{
  "n_layer": 13,
  "router_score": "sigmoid",
  "balance_bias": false,
  "head_dim": 64,
  "qk_norm": false,
  "tie_embeddings": true,
  "init": "normal",
  "dataset": "wikipedia_en"
}
Below are experts of layer 8 (counted from 0) of a mixture-of-experts language model. Rows are named router (the router's row for the expert) and show model dimensions 192-287. Each number is 50 + 12 x the weight over its row's rms, rounded and kept within 0 to 99.
After each expert's rows: "raises" lists some tokens whose logits its average output raises strongly, later layers aside; "mostly gets" lists some tokens that are sent to it at least half of the time. This comes from a sample of Wikipedia text that the model never trained on.

# expert 28
router:68 42 43 30 51 55 43 33 58 32 64 57 59 53 46 61 63 33 51 80 76 68 50 33 67 55 29 44 41 70 54 36 46 58 12 86 33 31 45 70 44 54 72 55 41 56 37 82 36 45 47 52 57 58 54 52 56 56 53 47 61 43 49 58 57 53 43 35 51 42 73 42 40 58 35 40 48 55 43 42 41 33 43 63 70 63 52 48 64 68 52 43 56 34 49 48
raises: " of", " and", " in", " to", ",", " the"
mostly gets: " species", " most", " Species", " Phylum", " Binomial", "Species"

# expert 42
router:54 42 52 34 54 53 62 23 59 66 65 38 48 52 46 67 54 65 63 60 58 61 35 49 80 56 66 51 49 47 48 45 50 54 44 69 48 48 55 72 51 30 59 44 36 32 39 52 49 61 58 39 69 58 65 53 62 48 22 36 62 61 42 60 25 29 68 33 84 25 53 50 29 33 46 42 51 39 50 37 53 34 48 36 33 52 64 50 62 52 49 48 54 51 35 58
raises: " have", " be", " the", " make", " include"
mostly gets: " would", " at", " could", " To", " may", " can"

# expert 62
router:71 67 42 68 49 32 52 41 81 58 54 53 59 59 23 46 75 27 74 71 72 49 36 55 67 45 37 51 67 56 39 60 61 54 35 71 33 20 32 67 49 57 68 45 47 52 34 48 59 50 43 53 44 51 45 75 42 39 50 77 67 46 41 57 40 50 27 36 33 37 45 50 49 51 41 40 38 37 43 58 54 33 73 43 49 49 71 44 35 45 33 67 24 53 58 66
raises: ".", ";", " ", " to", ",", " by"
mostly gets: " E", " video", " Episode", " Release", "-to", " Book"

# expert 47
router:53 39 72 55 46 70 52 48 71 58 51 64 46 50 56 51 84 49 50 51 68 65 60 48 43 52 43 44 42 53 55 40 44 57 44 72 44 61 53 63 33 63 50 52 71 45 44 45 65 41 66 41 57 43 85 54 53 51 67 38 45 71 51 45 33 60 39 51 55 38 52 57 44 29 41 53 70 47 55 56 40 24 60 53 44 56 42 58 71 54 50 44 34 33 49 43
raises: " R", " B", " T", " P", " A", " W"
mostly gets: " John", " William", " Robert", " David", " Michael", " Richard"

# expert 15
router:86 36 49 58 39 58 56 36 43 67 44 47 47 53 46 62 56 39 67 56 40 50 41 42 41 63 46 33 42 52 45 19 22 37 34 53 52 49 49 72 58 62 46 37 50 32 45 48 50 41 52 50 67 43 69 66 35 49 51 31 55 50 70 66 52 61 44 45 53 40 53 37 33 58 40 57 54 80 59 33 59 47 52 58 50 40 68 39 45 49 59 81 45 42 63 55
raises: " ", " under", " F", " N", " –", " -"
mostly gets: "°N", "″W", " per", "″N", "″E", " sq"

# expert 4
router:57 54 85 55 35 54 54 44 37 58 39 52 59 48 66 46 54 51 45 60 61 77 46 63 54 44 44 48 45 48 64 64 67 32 56 68 31 28 69 50 51 42 61 26 54 32 54 57 50 55 42 35 59 59 55 57 39 34 62 52 58 66 34 59 67 44 48 43 66 43 38 73 45 43 50 52 67 64 63 39 63 31 53 64 72 72 62 38 44 70 49 40 37 55 63 66
raises: " ", " N", "N", " n", " -"
mostly gets: "^{", " ·", "{", "\\", " \\", "},"

# expert 2
router:55 74 59 64 27 57 42 37 53 51 53 39 44 45 50 55 60 21 42 54 57 46 51 52 58 63 56 58 38 59 46 43 39 72 39 61 44 54 31 72 54 61 63 41 27 48 49 74 28 53 59 51 69 36 47 47 55 22 60 80 59 51 44 53 61 56 63 29 58 59 51 60 43 45 32 45 51 61 40 57 46 52 81 57 65 66 87 49 33 39 66 40 29 58 44 53
raises: " and", " of", ",", " for", " in", " to"
mostly gets: " second", " first", " Best", " final", " third", " television"

# expert 34
router:37 42 59 58 62 45 44 43 61 38 45 60 64 45 48 38 69 60 61 62 39 44 43 53 42 24 37 46 21 56 43 43 52 54 49 50 48 36 56 68 42 46 58 57 29 67 29 38 39 42 60 33 48 40 46 62 56 47 42 56 65 53 54 67 67 53 39 37 63 46 45 48 40 41 40 46 64 65 62 57 31 59 44 52 55 63 50 48 44 71 31 58 50 60 48 61
raises: " the", " a", " and", " one", " most", " in"
mostly gets: " when", " where", " However", " because", " When", " if"

# expert 54
router:38 40 61 45 64 23 40 34 62 47 27 51 59 46 53 65 48 45 56 47 51 46 56 37 63 46 47 60 44 61 48 32 26 76 38 57 45 41 51 44 45 43 47 57 44 64 54 48 56 50 51 43 48 28 65 68 60 49 54 70 47 31 44 70 44 39 55 56 50 35 45 76 56 41 48 42 58 59 42 48 43 31 75 58 64 49 61 48 49 51 41 45 45 29 31 60
raises: " a", " the", " an", " ", " one", " st"
mostly gets: " took", " went", " appointed", " get", " take", " died"

# expert 22
router:53 51 69 55 54 51 68 49 55 52 26 50 58 60 43 49 27 46 47 56 36 54 60 49 36 38 60 37 50 46 47 31 61 48 54 41 56 56 55 56 49 45 45 39 40 36 57 45 39 49 58 38 50 44 55 52 40 67 60 62 57 50 38 46 38 34 27 30 57 29 42 32 43 36 71 48 51 60 28 28 32 34 52 36 52 66 47 43 36 35 38 72 38 40 40 68
raises: "19", "pen", "75", "20"
mostly gets: " —", "19", " (", " Majority"

# expert 5
router:71 44 54 49 50 40 55 39 62 58 33 28 80 60 57 42 41 29 65 39 71 48 57 50 48 39 32 37 33 58 63 73 57 44 64 52 56 44 50 62 79 48 52 37 37 64 57 56 44 51 30 51 63 62 64 56 34 49 73 40 62 47 26 53 47 60 25 39 40 35 34 54 50 45 52 51 71 42 34 40 60 67 42 41 56 67 44 25 50 34 24 74 54 60 59 54
raises: "14", "18", "13", "10", "19", "43"
mostly gets: "′", "°", " $", " €", " .", " £"

# expert 56
router:48 47 59 57 54 63 40 44 67 53 36 67 62 62 40 63 59 35 59 49 77 57 52 41 55 84 42 59 48 37 47 54 34 52 46 46 53 47 48 58 37 36 44 48 44 53 44 48 36 53 31 47 55 29 62 60 39 55 42 54 69 69 42 68 62 45 32 36 42 25 62 66 51 30 39 69 39 68 52 50 53 53 57 45 83 57 48 45 42 38 67 45 53 27 38 63
raises: " the", " reasons", " any", " male"
mostly gets: " For", "for", " for", "For", "n", "id"

# expert 10
router:78 44 42 32 53 52 49 50 81 64 50 59 69 82 43 73 47 37 33 49 55 71 44 38 57 56 37 51 29 53 65 52 25 54 37 62 57 43 51 64 40 49 47 54 37 70 28 49 65 40 60 10 63 57 40 73 39 40 73 78 62 47 52 47 65 68 39 42 52 43 37 52 49 67 37 32 62 50 48 38 56 54 58 46 66 49 54 37 42 57 68 43 57 57 48 60
raises: " and", " the", " as", " with"
mostly gets: ";\n\n", " and", ");\n\n", "\",", "%,", ")\n\n"

# expert 44
router:59 69 45 68 41 35 41 65 59 46 35 61 60 59 55 37 76 47 51 43 77 34 47 55 58 50 53 49 60 49 72 49 67 61 43 65 56 23 48 52 49 46 48 40 62 40 46 52 25 46 65 53 51 26 62 48 56 53 49 69 44 45 64 56 39 52 60 15 49 46 44 51 45 65 42 53 48 48 61 50 48 56 49 79 72 45 62 27 53 57 17 52 42 47 45 49
raises: ",", " (", " in", " and", ".", ".\n\n"
mostly gets: " Congress", " Committee", " Championships", " Institute", " Society", " Army"

# expert 19
router:57 51 42 44 42 52 45 53 68 43 57 54 44 52 50 61 61 58 56 43 59 47 48 37 48 49 60 38 52 58 70 27 60 61 53 62 37 51 44 64 46 39 77 51 66 71 29 69 38 47 51 31 57 39 84 59 42 49 47 50 48 40 56 64 29 52 16 45 50 42 57 51 41 52 61 62 56 57 47 60 50 45 46 43 52 60 63 43 53 54 32 42 31 25 50 68
raises: " and", ",", " (", ".", "(", "-"
mostly gets: " politician", " footballer", " vocals", " activist", " drums", " engineer"

# expert 30
router:48 39 49 45 55 48 62 41 59 45 17 46 46 38 34 56 44 63 56 51 69 80 44 38 43 47 40 68 26 68 40 48 43 57 64 60 68 52 38 58 35 39 52 51 64 47 48 38 51 48 48 37 56 28 36 68 50 53 61 75 39 61 46 50 60 42 36 32 75 37 29 55 50 34 48 60 32 53 53 49 22 40 45 64 71 43 63 41 52 51 32 48 42 57 47 49
raises: "der", "B", "em", "s", "is", "al"
mostly gets: " '", " \"", " Am", " un", " Un", " Ag"

# expert 26
router:59 50 72 53 44 29 52 51 51 61 50 37 62 52 38 38 48 24 58 51 65 60 54 40 71 68 45 59 38 44 51 46 41 45 56 61 62 47 56 63 52 39 47 33 52 55 60 65 46 56 71 18 41 61 57 52 45 39 28 75 51 57 53 54 47 31 27 37 41 24 46 58 41 42 38 49 64 61 55 43 67 39 39 54 58 45 51 55 46 57 42 38 46 43 67 54
raises: " to", ",", "-", " for", " |", " and"
mostly gets: "°W", " million", " cm", " lb", " mm", "%"

# expert 40
router:59 58 37 23 56 42 45 60 64 63 62 30 46 53 60 40 68 49 33 60 53 53 50 54 36 60 49 56 52 58 41 45 71 54 71 76 50 48 40 64 57 45 54 43 36 37 30 50 50 55 64 48 48 35 44 58 49 44 50 61 65 32 50 35 78 36 24 23 64 30 46 69 41 53 51 64 39 51 63 31 49 42 64 65 45 51 83 47 48 49 47 59 41 34 41 64
raises: " and", ",", " \"", " El", " R"
mostly gets: " ITA", " ENG", " GER", " ESP", " FRA", " RUS"

# expert 14
router:75 53 66 43 45 51 39 36 69 55 19 46 62 60 51 58 53 47 62 53 74 59 58 49 53 57 56 57 32 44 45 45 59 45 47 48 45 56 53 44 49 44 56 47 35 50 35 53 63 50 41 46 66 40 65 54 49 54 37 45 42 46 67 30 51 35 51 40 40 65 58 70 38 41 26 49 65 50 43 36 40 44 48 56 68 57 73 55 45 53 46 62 48 40 53 39
raises: " ", " Total", " main", " N", " total", " n"
mostly gets: "°N", "″N", ")},", "′N", " (#", " Mean"

# expert 39
router:44 45 64 41 52 43 53 34 73 55 48 49 45 62 37 47 66 49 51 60 47 57 55 61 50 35 47 58 21 59 29 42 33 41 64 54 48 40 46 62 53 38 56 61 50 56 44 80 47 49 53 37 49 31 65 43 65 37 56 57 41 43 24 68 56 50 19 36 53 52 75 54 37 38 51 44 81 54 36 34 42 33 55 59 63 57 42 47 66 49 44 44 54 52 53 48
raises: " and", ",", " in", " that", " at", " with"
mostly gets: " water", " bass", " glass", " ground", " river", " dance"

# expert 52
router:49 62 47 73 26 48 52 57 71 43 43 52 50 76 48 40 72 44 69 55 46 60 56 63 34 38 49 53 49 32 47 49 52 56 54 46 57 42 59 67 45 46 62 46 54 75 44 64 44 36 65 59 49 40 69 65 42 28 80 46 35 56 59 42 53 38 44 40 58 35 60 54 37 55 38 51 78 60 57 56 51 42 44 48 49 45 45 35 39 47 52 60 43 45 56 43
raises: ",", " (", ";", ".", ".\n\n", "\n\n"
mostly gets: " Ohio", " Chevrolet", " Texas", " Avenue", " Virginia", " Pennsylvania"

# expert 36
router:72 39 64 66 59 32 55 53 53 63 44 66 50 45 73 59 56 55 74 53 64 58 29 54 66 46 37 35 43 54 26 31 32 53 42 38 28 47 20 56 20 63 48 36 57 61 40 54 39 41 52 60 45 43 60 64 59 34 54 63 55 43 32 62 41 48 46 42 55 51 29 75 49 54 58 58 59 60 41 39 54 41 58 44 53 44 32 41 44 38 39 63 43 48 49 56
raises: " |", " |\n", " |\n\n", "-", " and", ";"
mostly gets: " non", " Title", " sub", " re", " Candidate", " %"

# expert 24
router:72 37 47 58 44 33 45 34 60 70 42 44 54 63 36 56 35 51 42 82 70 40 58 52 51 54 68 50 55 62 42 36 27 52 45 61 60 43 26 60 53 61 32 55 35 68 35 58 37 43 48 42 66 40 64 51 60 40 54 59 48 39 58 55 56 44 41 44 45 53 73 48 45 45 58 56 53 56 40 55 35 58 48 57 64 49 66 15 64 63 43 64 46 38 35 51
raises: " in", " a", " just", " to", " the", " on"
mostly gets: " is", " born", " located", " was", " List", " based"

# expert 32
router:59 27 52 56 56 25 63 32 49 51 32 59 60 63 49 63 58 45 62 65 60 56 48 47 39 57 57 44 37 62 52 55 53 43 48 55 74 32 54 45 54 56 57 37 54 39 53 62 34 43 52 46 53 47 51 65 21 14 76 50 38 37 29 36 49 54 35 48 57 33 52 43 59 30 61 56 55 46 37 50 49 55 53 44 64 55 52 43 56 47 49 48 36 32 48 59
raises: "ave", "ach", "ings", "ak", "ang", "avi"
mostly gets: " Kar", " Har", " Mah", " Mad", "amb", " Ber"

# expert 31
router:42 56 42 75 47 51 28 43 57 65 59 53 37 70 53 54 49 19 55 37 68 39 56 41 50 52 53 56 23 66 62 50 67 27 47 61 49 57 27 70 47 45 59 46 44 65 19 58 39 59 42 66 59 34 66 47 34 45 73 60 43 57 66 56 51 44 53 51 64 32 70 42 57 56 52 64 58 52 45 46 34 22 61 60 46 50 73 48 70 50 33 53 64 49 59 63
raises: ",", ".", " m", " and", " of", " for"
mostly gets: " ISBN", " Number", " January", " Episode", " Place", " July"

# expert 49
router:59 35 65 40 54 37 55 57 49 44 64 71 49 66 57 28 43 41 67 44 52 55 36 45 42 56 47 26 27 65 77 48 38 56 60 52 62 59 61 60 40 67 51 73 47 46 49 56 51 46 68 53 50 27 67 45 54 31 54 52 60 60 53 58 66 58 47 48 53 36 45 49 51 40 40 55 39 46 20 48 39 36 57 56 49 42 78 27 43 65 28 51 25 47 66 63
raises: " ", "/", "–", " to", " c", " and"
mostly gets: " post", "On", "/sq", " Post", "born", " Votes"

# expert 29
router:59 56 69 67 46 30 40 31 48 70 48 48 63 32 56 53 38 32 63 51 43 54 55 42 62 56 70 47 27 47 39 50 39 63 34 44 56 63 55 60 50 24 60 43 55 54 46 67 49 67 71 60 58 51 56 53 46 40 45 67 44 61 47 56 72 37 55 48 43 45 42 73 53 32 59 66 52 62 39 43 51 28 71 54 54 56 65 36 45 51 42 62 46 56 50 81
raises: " |", ".", " (", ";", ",", "("
mostly gets: " DF", " Jr", ".S", ".C", " Votes", " Apps"

# expert 23
router:41 52 62 53 52 54 39 33 57 57 52 42 56 44 33 37 45 49 38 46 50 60 39 41 45 39 46 43 55 46 35 42 48 65 52 45 44 35 58 42 60 35 54 51 42 50 44 56 40 41 47 45 73 60 71 50 30 41 55 57 58 70 33 62 52 50 50 57 54 49 49 45 57 64 29 58 63 60 56 66 55 14 56 43 52 64 49 64 39 43 27 52 46 47 27 39
raises: " ", " the", " a", " that"
mostly gets: " has", " had", " February", "In", " July", " January"

# expert 60
router:60 44 76 68 55 54 56 40 56 47 32 71 57 35 47 62 56 49 46 52 63 55 60 38 51 43 37 41 56 58 58 38 48 41 28 45 55 19 57 58 36 40 60 57 60 59 42 48 27 54 55 41 74 25 47 65 36 50 56 50 45 44 44 47 58 48 56 49 58 19 85 49 44 41 52 47 73 30 54 51 38 52 63 64 80 50 50 67 61 44 54 64 69 66 32 44
raises: "it", "all", "id", "iss", "wan", "itt"
mostly gets: " Sp", "eb", " sp", "ob", " Ber", " Sch"

# expert 16
router:39 60 41 71 71 38 33 36 63 54 68 59 72 50 22 73 71 44 63 60 69 49 59 36 62 37 44 46 52 50 43 47 50 60 44 52 28 39 41 46 46 45 62 44 74 39 52 72 56 61 36 35 42 49 71 66 55 57 43 70 58 38 79 61 54 42 40 49 52 39 36 44 56 40 49 54 63 79 49 38 43 28 40 45 31 56 56 48 51 48 50 53 36 31 54 70
raises: ".", " (", ","
mostly gets: " J", " N", " Z", " V", " K", " O"

# expert 61
router:58 49 76 44 55 76 46 32 34 46 54 36 60 60 63 45 66 25 70 42 55 52 50 49 67 55 40 41 51 62 41 40 35 51 55 61 48 38 56 48 45 36 73 59 32 58 36 58 54 60 39 57 67 45 71 65 47 49 50 55 46 37 26 67 67 40 46 12 65 43 48 66 30 39 48 33 61 57 41 33 32 46 65 49 74 66 57 45 44 32 29 51 53 42 39 54
raises: " the", " a", " its", " ", " two", " their"
mostly gets: " about", " under", " around", " along", " among", " using"

# expert 38
router:67 66 64 50 40 60 42 53 39 51 61 51 54 56 66 42 55 69 52 47 47 55 47 47 34 32 32 57 44 46 58 53 64 52 57 49 46 44 29 51 72 50 51 38 69 70 42 41 62 31 68 08 56 60 39 66 52 44 58 34 37 55 46 52 42 42 55 44 48 31 40 56 63 41 58 48 73 40 40 42 27 45 62 56 34 60 46 61 47 57 35 70 36 71 40 70
raises: " F", "f", " Bl", " Gl"
mostly gets: " New", " de", " Al", " San", " El", " Le"

# expert 37
router:61 64 44 33 61 62 41 55 54 55 39 55 52 42 38 57 62 40 62 85 42 56 56 42 32 32 54 34 43 50 47 49 60 52 39 56 44 39 46 54 37 35 62 48 54 75 23 48 42 43 60 39 45 45 53 71 79 49 64 58 45 48 57 69 62 57 58 31 40 49 45 61 45 59 54 73 59 45 49 57 32 51 50 52 42 46 54 40 54 61 44 44 41 45 55 50
raises: ",", " then", " set", " first"
mostly gets: " who", " they", " They", " she", " he", " This"

# expert 35
router:55 51 60 54 35 39 67 52 62 56 48 52 38 55 56 37 40 45 52 68 85 56 46 38 39 33 74 51 50 44 62 64 31 56 42 57 45 37 40 59 50 66 61 44 51 56 54 64 52 54 37 34 42 35 47 54 54 29 55 55 36 31 36 42 49 44 43 44 52 21 48 27 42 39 52 63 52 56 44 47 32 45 42 41 47 51 54 44 55 58 61 64 32 39 33 57
raises: " of", " and", ",", " for", " (", " or"
mostly gets: " director", " President", " Minister", " member", " president", " Director"

# expert 48
router:57 88 54 79 71 55 33 56 51 65 47 40 68 46 40 55 32 73 72 37 65 60 21 71 68 68 41 36 52 44 67 35 55 35 54 52 49 60 52 67 66 66 47 41 24 42 56 71 45 58 24 32 51 61 77 39 56 54 49 40 43 46 49 60 59 45 57 45 52 43 53 60 54 54 61 45 34 48 39 65 46 29 52 51 44 46 64 35 49 55 26 48 42 30 44 56
raises: "|", "W", "T", "St", "H", "P"
mostly gets: " m", " km", " |\n", " l", "(s", " mi"

# expert 59
router:68 49 60 53 60 50 48 55 50 57 73 45 49 57 47 45 51 57 41 50 63 56 50 30 60 58 47 39 64 36 59 45 53 31 44 61 77 53 41 56 35 55 53 55 29 46 33 41 43 53 39 33 49 32 71 46 47 49 66 57 60 60 64 24 31 41 46 36 76 51 45 63 55 51 44 54 57 54 46 36 43 54 58 59 56 44 46 42 48 66 39 56 20 43 54 74
raises: " A", " The", " In", " On", " Also", " An"
mostly gets: ").", "\".", "\".\n\n", ".\"\n\n", ".\"", ".\n\n"

# expert 18
router:50 44 57 67 47 39 52 30 43 52 58 46 36 35 44 31 58 61 76 59 81 51 39 53 62 64 45 58 55 48 55 46 48 41 38 45 65 59 45 55 61 49 74 53 53 62 59 45 52 54 62 45 53 56 42 50 41 27 69 55 49 59 47 37 44 36 35 42 58 48 39 56 45 51 56 68 52 58 52 30 39 64 52 52 52 81 61 51 37 35 21 47 47 43 29 60
raises: "20", "19", "18", "17", "M", "N"
mostly gets: "==", "===", "====", "Personal", " =\n\n", " ​("

# expert 25
router:57 33 55 63 67 61 65 45 46 47 61 24 58 80 48 28 61 58 63 64 39 42 45 47 52 42 46 48 45 40 55 51 42 57 67 56 53 40 49 55 38 78 55 34 54 57 45 48 64 58 67 42 60 52 72 57 64 49 63 46 47 52 40 64 58 30 50 27 43 37 62 47 44 46 42 40 56 42 30 53 54 47 62 49 66 61 70 57 47 44 37 76 32 40 37 57
raises: " the", " B", " M", " P", " and", " \""
mostly gets: " north", " south", " east", " west", "|---|---|---|\n", " along"

# expert 13
router:45 55 59 50 44 35 39 30 65 52 51 44 57 39 41 50 58 27 52 56 52 35 23 55 73 38 64 25 43 53 51 41 32 45 52 77 61 38 42 62 56 43 52 52 43 64 41 68 38 44 52 48 68 52 66 70 53 33 41 68 48 22 48 46 49 34 33 41 49 45 78 59 38 50 61 34 61 60 50 65 31 44 54 58 40 59 69 53 79 24 47 33 33 32 56 40
raises: " and", ",", " in", ".", " at", " with"
mostly gets: " worked", " killed", " issues", " ended", " months", " success"

# expert 3
router:56 40 56 63 56 24 61 25 60 52 46 42 29 48 43 50 62 66 44 75 66 65 41 48 36 42 53 32 36 73 38 34 37 45 34 64 67 39 49 42 43 33 48 41 53 50 37 59 48 19 41 47 60 67 76 65 33 47 62 32 59 51 54 56 49 40 54 34 48 39 33 41 56 42 33 56 52 35 43 64 44 57 44 44 60 55 57 47 51 63 46 46 58 25 34 50
raises: "in", "'s", " was", " at", " in"
mostly gets: " He", " he", " She", "He", " women", " Me"

# expert 8
router:68 61 70 75 56 30 55 47 40 79 38 38 73 39 52 48 53 32 46 69 58 39 30 38 67 78 63 46 46 58 75 32 55 37 35 61 54 54 52 62 37 40 58 31 47 62 49 73 80 59 28 48 54 59 35 65 55 43 51 42 57 65 65 65 71 47 52 54 45 46 51 47 46 62 48 54 58 55 63 42 31 31 56 48 65 71 77 51 52 51 25 37 32 50 54 72
raises: ".", "-", ",", "–", " g", "\""
mostly gets: "incumbent", "DST", "/sq", "Gls", "loan", "track"

# expert 41
router:25 47 61 62 34 52 63 45 64 43 36 34 63 71 53 52 40 43 52 59 75 74 47 48 35 59 61 28 41 52 37 38 60 35 42 55 56 38 55 73 73 32 58 37 40 45 64 55 58 51 49 36 47 40 57 74 30 48 44 41 56 44 17 51 52 31 49 55 58 26 60 32 46 60 49 49 74 62 57 42 44 45 49 45 36 72 33 36 44 34 44 63 66 58 56 42
raises: " non", " n", ",", " in"
mostly gets: "oc", "é", "uc", "ele", "á", "os"

# expert 0
router:60 57 62 38 43 53 65 35 83 54 45 56 49 52 55 56 60 53 37 62 47 60 47 54 54 56 60 41 35 41 62 53 34 79 44 72 53 46 47 60 59 56 84 56 36 51 46 68 45 43 33 48 58 43 44 51 62 44 70 51 49 30 53 40 39 43 38 28 56 56 57 72 51 35 59 69 63 60 61 57 44 42 48 39 68 64 39 49 47 55 49 36 42 51 37 58
raises: ",", " and", " in"
mostly gets: " music", " military", " water", " business", " training", " guitar"

# expert 7
router:62 39 63 73 18 40 49 43 65 34 45 40 59 59 49 50 60 53 48 61 69 60 67 53 52 55 32 38 18 50 48 52 64 36 52 96 46 39 41 53 56 54 85 53 32 51 49 55 57 59 58 49 72 27 80 47 57 48 41 86 39 32 69 41 77 61 57 40 70 46 54 49 47 53 24 46 41 55 42 51 38 43 39 52 62 53 53 58 60 63 59 39 30 24 62 38
raises: " all", " the", " in", ",", " a", " further"
mostly gets: " this", " This", " due", " same", " right", " returned"

# expert 50
router:59 59 39 62 42 54 57 37 56 82 29 49 37 46 53 26 45 39 57 62 52 50 57 46 62 32 67 52 50 88 42 37 50 50 36 63 64 46 42 59 45 51 42 42 54 77 35 48 46 45 33 43 61 46 65 58 65 58 68 58 51 59 47 49 49 45 57 42 52 26 54 50 35 51 67 63 62 58 70 55 33 43 42 40 45 57 56 43 42 55 40 56 66 52 30 66
raises: "20", "19", "6", "5", "10", "1"
mostly gets: " be", " was", " −", " Be", " is", " been"

# expert 9
router:61 69 42 58 63 60 72 41 65 46 45 55 75 60 49 45 56 44 84 61 49 67 57 38 52 55 27 68 38 68 49 50 42 38 48 64 48 59 45 52 57 40 69 31 30 57 58 56 81 56 75 37 54 47 52 55 47 47 62 53 53 64 50 56 35 57 36 23 60 42 45 41 42 26 38 58 66 48 49 60 62 44 48 58 62 66 63 41 59 57 44 68 59 23 38 49
raises: " L", " |", ".\n\n", "\n\n", "\n", " H"
mostly gets: " (#", " Serge", " Nancy", "iformes", " Constable", " IND"

# expert 43
router:52 45 51 53 43 48 63 59 42 45 41 55 74 53 66 46 48 55 69 69 37 63 50 60 40 45 42 58 37 29 59 37 52 24 53 58 41 53 47 45 40 47 84 51 37 67 55 40 72 40 55 43 54 64 53 58 41 32 70 40 42 25 51 42 40 57 58 50 55 52 45 63 57 56 34 49 46 54 62 55 45 27 68 49 84 81 57 47 53 69 34 49 50 47 52 41
raises: " &", " and", ","
mostly gets: " Indian", " Angeles", " Syrian", " Chinese", " Valley", " Asian"

# expert 33
router:58 74 65 63 29 33 55 66 75 51 26 39 62 60 52 64 45 41 66 70 36 68 48 68 49 51 80 34 57 53 53 27 46 69 56 44 38 48 48 48 49 58 48 46 40 53 44 49 56 39 46 56 54 48 82 58 36 55 73 67 49 65 44 52 42 34 38 36 56 36 40 51 53 50 54 63 55 53 62 32 54 39 49 44 64 39 51 47 59 70 60 45 36 42 61 47
raises: "1", "0", "2", "3", "5", "4"
mostly gets: ".\n\n", ").\n\n", ":\n\n", "\".\n\n", ".\"\n\n", " ==\n\n"

# expert 53
router:56 44 51 38 51 37 13 52 69 44 30 46 50 48 44 47 49 41 63 45 59 44 51 40 64 54 62 62 29 43 51 38 55 34 59 54 53 54 34 71 54 50 53 51 40 40 46 53 45 73 65 53 47 55 58 60 60 34 44 61 54 48 43 59 53 59 57 42 29 49 49 53 33 24 47 40 54 51 53 55 66 15 65 61 58 50 60 53 63 48 48 54 42 34 62 75
raises: " |", " (", " by"
mostly gets: " FW", " Votes", " %", " Candidate", " DF", " MPC"